config = dict(
    n_layer=18,
    d_model=384,
    n_experts=96,
    experts_per_token=4,
    d_expert=112,
    d_shared_expert=0,
    activation='tanh_gelu',
    moe_layers=[2, 3, 4, 5, 6, 7, 8, 9, 10, 11, 12, 13, 14, 15, 16, 17],
    router_score='softmax',
    normalize_top_k=True,
    routed_scale=1.0,
    balance_loss=0.0196,
    balance_bias=False,
    router_cosine_scale=20.0,
    n_groups=4,
    groups_per_token=3,
    init_std_router=0.0211,
    lr_router=0.00185,
    n_head=2,
    n_kv_head=2,
    head_dim=128,
    vocab_size=32768,
    norm='layernorm',
    norm_place='pre',
    norm_eps=1e-06,
    positions='rope',
    rope_base=4240.0,
    rope_fraction=0.5,
    qk_norm=False,
    attn_scale=0.0884,
    tie_embeddings=False,
    parallel_block=True,
    init='uniform',
    init_std_qkv=0.0271,
    init_std_o=0.0,
    init_std_up=0.0271,
    init_std_down=0.0,
    optimizer='adamw',
    lr=0.000757,
    beta1=0.95,
    beta2=0.98,
    weight_decay=0.21,
    lr_head=0.0109,
    grad_clip=1.0,
    warmup_steps=232,
    schedule='cos',
    final_lr_fraction=0.0,
    batch_tokens=262144,
    seq_len=512,
    doc_mask=True,
    train_tokens=1251000000,
    steps=4773,
    dataset='wikipedia_en',
)
Below are experts of layer 13 (counted from 0) of a mixture-of-experts language model. Rows are named router (the router's row for the expert) and show model dimensions 0-191. Each number is 128 + 24 x the weight over its row's rms, rounded and kept within 0 to 255. Numbers have three digits each.
After each expert's rows: "raises" lists some tokens whose logits its average output raises strongly, later layers aside; "comes before" lists some tokens at least twice as common just after its tokens as in all text. This comes from a sample of Wikipedia text that the model never trained on. Tokens count by the router's weight.

# expert 5
router:114142155148135094131099143127172143112108162124069077114121110109114138108164134092168128177092116132135121116142141095128134097155116121098132163137136138106132123105125148124118168093129140148116105113128137140153141115139129156158143121104136086128125128118099142110105101139150112111111115103100110098115155160132141144093118145088103145107134094125141134158106135126111156113136167120110105129113104092136094118140142112141146139133119112141104148121126089113169115160102145083121142141088123150116152119115173120139126127131098160159104149128140097121115145104093122126
raises: " ", " (", " -"
comes before: " |\n", " |", " |\n\n", "%", " ;", " (#"

# expert 50
router:124081073095103176131105145103128117158095118163120083106103134114115145105126151129138182173138127128139142131151110150104185156150132125135111126155146137114138151127159100156152109108136151065115112109148158146064111133107121113137113119116066148135114123098134120119119117142098156145131134134134112127109211177131085173140145095090161125141135112118141172104134138140195099129107167147129141139093125169113121131140137161107122087106127123119118153100120166117075135133127126134095152149116149147135159117111160130156127115085149138119135103104159105123100126140132160112
raises: " and", ".", " as", ","
comes before: ",", " of", "'s", " and", ".", ".\n\n"

# expert 72
router:134118085115142111144114126158081117170103127109142146138139098138117099088125131149163124130126083150136148147137113139153113108151155124162185116144129152094140138129141164118137114143126107109155102124092060144100141091146146106112131153131133108103178130122129114106081123148113136146150183139153119171119094120093160166151158141180142123157145145140144140147127124101124110175152110155119135160150111141186157116140160171154111106120179118131126125084147136141120118123124125129152081126112117084110152106164123116174160114116124139156071131145120176139090135114143126135
raises: "idi", " ", "1", "2", ":\n", "3"
comes before: "1", "2", "3", "4", "5", "6"

# expert 61
router:107111106148152115133116122097106108153127164157105092151148155168099109130163120151118110113140121113132125104148166169134165214156115104147113148157158086124118168128118124106157139178169136090102140112149107128114139158101140118140107128131088082142100179118116131152132122117141143126131120150105112118114106149087080148115143155127132139099124113140145146144093149160144125114129120150124099159108130116147115151132187135110112170127116101167121145093158132115119135097090151116141170134121118100145091110108126126127141148123142143157083138094105138123120135143121143113
raises: " and", " of", " in", " that", " as", ","
comes before: " of", ",", ".", " and", " to", " in"

# expert 32
router:156109157121136115121161113125138096174108125106142149115126139127131143150117150124127185169114051126140094122161128141106090102137110140141126125165148155152141122130140109154167135144110157151107133122124139118144163149125177182168108120124094143134113088094127131084099123139097137157119107110107089111098164164122217146124117097126138104092141115088114139107094132127147158154124125215126109112122134173111112122101126144120128107109175135124153110140115134133108133132070118132127142165108094094099165140124116136161140122128135097131084135117116109170116096128141141145
raises: ".", " (", " ", ",", " with", ".\n\n"
comes before: ",", ".", "/", " (", "\"", "\n"

# expert 93
router:127081119151130137131147158126095107122133114121147124122162146119102143132116159167152125126096111123145151124129136100150097146140146112141140133125177133105155155104125164144133143137104167120076156130132105164173135115139138109151121152125087121131123078145130140094101115161101173105087136148146134146130156154114132111137106169117118168125097093100148150115089087111175145149104150134119108143117091128129126152129099099119079170110062105127163168139099103144165151137121128104133138156120111148147144128100155124178177123093149128111061156087120121109091136166135143140
raises: " since", " recently", ".\n\n", " and", " under", ","
comes before: " of", " in", ",", ".", " and", " to"

# expert 78
router:075149090094110125122110132154122174165112142129080142095092115111128136120146167116120130134111130142141137149108140117102116124115182114086157109129141132108104133143126151094136117114140113147153146124129103134155164115132110153123091132152158150172089096124141134133144147167120113175145118107161110175139128115123107080125136167118088097145117132096118130135167130129165112163173135094128130089120084070126117113159132095113131109121131098156148129101113132152118124100149136158136118140111127156156150104157126050106136120128121143151108106110161118126138140110174143168
raises: " existing", "ress", " as"
comes before: " ", "|", "%", " +", " −", " —"

# expert 23
router:108080129088172126144151126147143142121100087109121126146140131094137149135121140126137141134125170145120161146137116132107105123167110169111135137155089164127076124119133156126152160139134151117154119099130101136172126156154082140162137154166159089117113109101113101128089075144119139081133080160138125121158131135144158127094151169105106166120118099128168109139170069110133148125116146166139101137125099158139152091129151114097107145132111116132149132116142114158101129128135127133128147141093143177141128163145139136146159115130150120143119130126131140150115151140131145177
raises: "\n", "\n\n", " ", "-", "^{", " ("
comes before: ";", "–", ".", ".\n\n", "\n", ";\n"

# expert 14
router:140145188126132108122127100112116124162152102120120152131133159158152123148143145122097123129107162120129093106139131160116124155123118138164117119120122118137131138137111126125126094152115115116091105139117173115122125089138129159132138112109121122103144154125125132155151143150131136117104122110134118137169116069139146144163087168107148113168126121115141123097124154078096101103131106170165108153071171143084139172121073127145087066135162128129161110106114137116163113133111180116111113093145153153117147124141060110096127082149131130111094095107138098128091112072152159127
raises: " positions", "im", "hend"
comes before: "1", "|", "=", "0", "==", "The"

# expert 42
router:083150123112174083144107153132139148137110102134113105133114141149089137124151091113126133135119087151155126109113092157141088138114149126139095118147133134121123111122106157124099125137126134098135137110125105142136149142111118128154127157111134094153109124116114155091132078099180157156082133107133157159123155138154124144126128163082108145141173136119126169163137122055151149121170133117121121150146104121117139155124114088109120120118093113065158120130139150131081138111136128082153146161095108140151143118149126113126188112075143136129134133106102135107134149163100134138
raises: " –", " Total", " ", " —", " -"
comes before: " ", " as", " Total", " Majority", " Turnout", " by"

# expert 39
router:117102125121125107124103152133118110125124102112132141127067128143122090123100132120081152090159111134122116131163088196089136140150116154140123111106123126154177137139114110120167152097088183115130158114156142140162075189122122113135145141126112128117112135124115134109118146118133114162075112110084107119112186141090128129165125147072080126136116100137159145128127155110130190123110119113137122178111165108153105126130122141130138138115113138130123176106130134111123105136129125116147129123133117129166157149136156131096120106150107137085095099059099120121128122155133145118
raises: "s", " in", " and"
comes before: "8", "7", "5", "9", "6", " School"

# expert 77
router:152154138151110116143140136131122136099131136146153151140127117158170099126102131144130135120105139110184155096128097135158114200107152132137140072124113120067154146099142112088176102128135163150140133175131141119123114133166107160099106144131151169109115085160129112130174148108115102116133143146120110143106114135136183155142118142140134108105120160106151137125119144140121128089105103152120143143110146155111145173114145125112148136074107129110094113124124127135136160130103183107109151121134114104113118162154125163103123143110110123142166126139067150153075109113105099145
raises: "4", "5", "s", " use"
comes before: "3", "4", "5", "6", "2", "8"

# expert 76
router:126165161150108174120123150128134153125118153128123156113168109142105119098127171131130152123142088149165131110107114098113100109159102097126121095198125136119134098158124156112082150172159115134121122172133170145116168113160150160159142099116146156122107184189089107133149099142149113113142147146097078093145115114125140135116116127143097118114134116135117124137104137100154118146143154113147128187122144113119144141149134127113128118110146126086115130098139114090152136099157079137096105184111102119121161111137116099140140121074109159159137149124130123155135167091145150161
raises: " and", " even", " us"
comes before: " was", " |", " is", " |\n", " has", " had"

# expert 52
router:110149180151153134087123154175124114096155094121116141150130119123133140110140151107148141112190068151127146123131075129107110126096149135119158103134118132119102110139055169132157154102135162118121118123139153145139128111129152142172169138163106130163181124136135096143148156160124133147089133111084140091134156113078117103136129105161138080122168104147138107117113143120150176072171161130091155167150119149163153116138152075127085106129124143094174126112133134151134151108159124104152105165125130118116176138119124128120159139155127156162166165107082123160133164217135127130
raises: " and", " /", "/", " a", " favor", "am"
comes before: "0", "1", "9", " been", "8", " May"

# expert 25
router:131127133126113110132133117097133170129160138154145167129134120149135134160092147099173153123140138108163141125147134139107094110146102161108163073137124192102118092127150164147090145103123155123152159098140100089121177149140138070106129110111133104148108171124114125144173131174097150105129136143091118164121141141159104137099130158116128138127145113117105135179146109092107168166138109163123145145126089139109125159159137101118145114103126130117154114107135165132102128082117136119132108125106132138127134140148138124139115086117132092136115093123139116142128137136133104164
raises: "|", "The", "-", "==", "All", "On"
comes before: "-", "|", "==", "The", "===", "In"

# expert 11
router:106158140141141154131120152138107119144101127091084128158101102173099125179162136121103124148124134159157142149119126134131156140124138154112151131157140156114144167122143144119142134117143128105110095133127124132108139130136149148123122135165151148151149125117096156132141110147133131154067105088124124131080135130163123076089144132146113110150138081098111105107158145111123136140138154144133150169134110129186128093134100121120081130077153131109141135163155105148180153104123119167118102115066132131128101160133137097141120145114131118162122129082129116149105145114130073115
raises: " \"", " of", " the", " a", "\n", " in"
comes before: "==", " and", "===", ".", ".\n\n", ","

# expert 86
router:127148153094122135158151123096117115110143111141117131098143109137144160139143092117143092168141172134139145156146183116172080055135137181121118104111131102140130095146100109126114123154122114146151147100126098102096131142121096141133115134095086132120155128146103083142133086104130137116138118140105138171131150103146144153141160107153129157133092106126109149125127130122150187109100126146132117100149136135145129119121134159185166117127144132105155133128099076109113099119169109117111107143125098050129143110139142150128101125132110087143153170115119146098130106115102118124
raises: "ic", "al", "shire", " as"
comes before: " (", ",", "man", "ley", " =\n\n", "i"

# expert 67
router:110138113183151128156141154141126132118105114092139150106141115139117115138152090146120133105135080144152097118172129134121154080137138157143092122115092172124176121103096162117163098129043151140118146132172150140116097133156141135077111141067156156160124125155129170143077123127129107111122146114116089096182103143163087081160145125124106141121113132165097134147129136149130167116150157122100139147136161124159170127163089124122149128127137159083134160099143118124132142120131108149140121110126108125095146108119169126124128137106125133136156161166109101112113125125094132157
raises: " (", " (\"", " |\n"
comes before: " The", " He", " In", ",", " She", " It"

# expert 84
router:128123133139099146113135126082114137134080131151127099132153088116121133154155091116138186180166099133157117111216133129140171136101137105111127075143144112113127119102128086141118087130165141109138132106144111126096140135122136119136119074112094169183143136147126123126112112157122134146114144145113096162103108165147157145156154128141142135118121094132115156100103098096177133140105152149157122132127094131125133138129130134118180111083109143120167145138102104132112112108168086180081128160141171057117111102114150136153139098116151092145155143148126149140149171159105131176
raises: " himself", " of", " and", " to", " about", " with"
comes before: ",", "'s", " and", ".", " was", " ("

# expert 53
router:122150146158164153133131140130140163089097122112138071163132137078155150110124147132093130144098170166120151137119132147117084129104115133109140173151148152153127099080122129098110154131153094128104122150153114122120117149127098101149106137127134068167116115155107128137114152112181118110103107124104111169143143154142108144117153151105120161135159145091157125134142167118125089096134123155083132122102140107178131108101121085145113161125119132095121119134125113092144163089112140101131134126115128115159147128126147155109169112108189162138152111121139122175143125140149136177
raises: "t", "or", ".\n\n", " /", "om"
comes before: " |", ".", "°", "′", "″N", "–"

# expert 3
router:136131107086138109140118084112174175128151132145130155123098143109097125131082144130119121130146170093198138106095155135121112108113100131161095121162131112118134108106150155151125112127115108144160063127101114115084112101128106070096151128130188156138132137097101133109112092186115104112165097093135176140142142106101152097147152122124161104139103138129173135144192116116116131175127141115181142147158134138161141109123140116133114101109098125164112137138134129165158151135124109148175085110106140129118158102132114110112060116115115122116120129110113139126150119137127119110
raises: "at", "chi", "a"
comes before: "|", " ", "-", "–", " W", " L"

# expert 63
router:128150100137159126142156121115096157122153161118120152133137121125113107116146153121144114101155131127144135117052154136164106119109141119172178131096134160120131076093154163119190124125116157078124136136166109134160125116109126139093138093129081158151155110146101121144100111159107109119095139149120104090111117168122130133068151135095139093119161109122108121139139141138109132129153150100104140118139080173136126158122140153139155143138116092117119122084123117175102150133118163153163101156100107164111128119086078148096164136166119194104165071146111121121112105116133157093
raises: " and", " ", " in", " to", " –", " or"
comes before: "0", "th", "s", " and", " but", " which"

# expert 74
router:148141084105139124145134110127097134149152166093111165191088139115150126127153166109098146135172163173156137092157113156154129126096111115120120123123117095179154112150159093127152151148110112138181165082132113091113152125097157109142122105120141094079147147092113120130141130122131114122167125130072123148092101142144127124152104115137183153151104133162129119168141154112122125131153120115126139153118165119149159119104149143119128142118132154157115156114118124088125123147128137106112121129121148141102138096112118108087147118134196118103127138158118139114134141141175073137
raises: "ar", "f", "'s", "ath", "h", "ac"
comes before: "-", " War", " School", " Arts", " Representatives", " Trek"

# expert 33
router:104088137162120128141136132130155101147123137097105121146181134156155146097136153156121142130150145116111116065121121121114129146126137154136154157116131137158138130123126121143140119133130133119102163153124129131103149103179117130105165114145140147135131109076094148163128068093113136088106128133132127113156105088156153098099143142153184140132134100099131162115106109117093124125133117110161123111119094107106147114121119144141141109141152133165133119125126160135164124165095134106120117086081100140118169136054152097144182129087120154131116117098150142101147112185117099125
raises: "8", "9", "N"
comes before: "1", "2", "3", "0", "4", " Germany"

# expert 68
router:167122112121111131126085119158116103133094082134143138159182129073114141096131116128147181112078089070144138116142119173100110138161124143116149086134129147096135171167126149149115131117143114164133074123145128116121146153172093153168151135117146113147111108127124096141124169098173131141128159115087097134100101135117150172111123121113100163103179110089151102148117144100160131111150152123154073123152113122106116145102149157133103185151174114117159135153123090148137170136122152092132174141136125130090111154136176146125127141114168114148112124099108197146120127124175127147
raises: " that", " in", " or", " from"
comes before: " ", " of", " in", " by", "–", " for"

# expert 29
router:120111162126171102085149099130193131149177102128126140121165135119106130082151098146136092142087147116175122169130137152148165094116107165166099101142151147094124115118132115108067147153151112128123142137110120125119138135173118151149146127137177094157114105155098118125104129139088122115123122156140142122134167119147164107151153166142112147132092142087130117157113126126166157167066094143128135159141115125120122152132139112105113155108107116155118159160129154110104124111132102164144118164166114089141133160129122141148093138177093107112122119135132100165123133063146061101
raises: " ", " in", " past", " the", " n"
comes before: " the", " to", " a", " in", " his", " with"

# expert 44
router:115119141117093127157176082118121080143129103149101155123132095085101156147128081121123102108092162096136118082177127133108156148104130117127165101145156148093160121097147124157158108128143168112135116142148113149103126146113136091123138126137094064124131106094066175143152157100126144154098178079137116112138111090117145139098122151117127104144136098120139156148121166081121153139117117114151092122102122150102121119095147088150151142127119144132107168082131165171128147135127100124118135140133097153157092158148131086151134111134116163094119082140158126113145141125135099130
raises: " the", " that", "le", " another", " his", " a"
comes before: " the", "The", "==", " by", " to", " a"

# expert 16
router:153134146104152103099119115125131155090156128149148119138094120154130131090137136112152129139154134127167161092099141126095116121122117149141122131100106127146169156132129123121142110142138117152170109141131121079149139128158154126124135118172161101101118093097125160138118127131121120122120116107090155077157166136102129158133141167158091122164142122127097148133142122170119126151110157100125124109128148119131120134158118188154131147148118149081103144113153155140153164082118078108127129130154097111144116154142095117165091124135126113158122122098135168169142125121116120161
raises: "ona", "out", "aus", "away", "op", "ast"
comes before: "0", "9", "2", "8", " Apps", "Gls"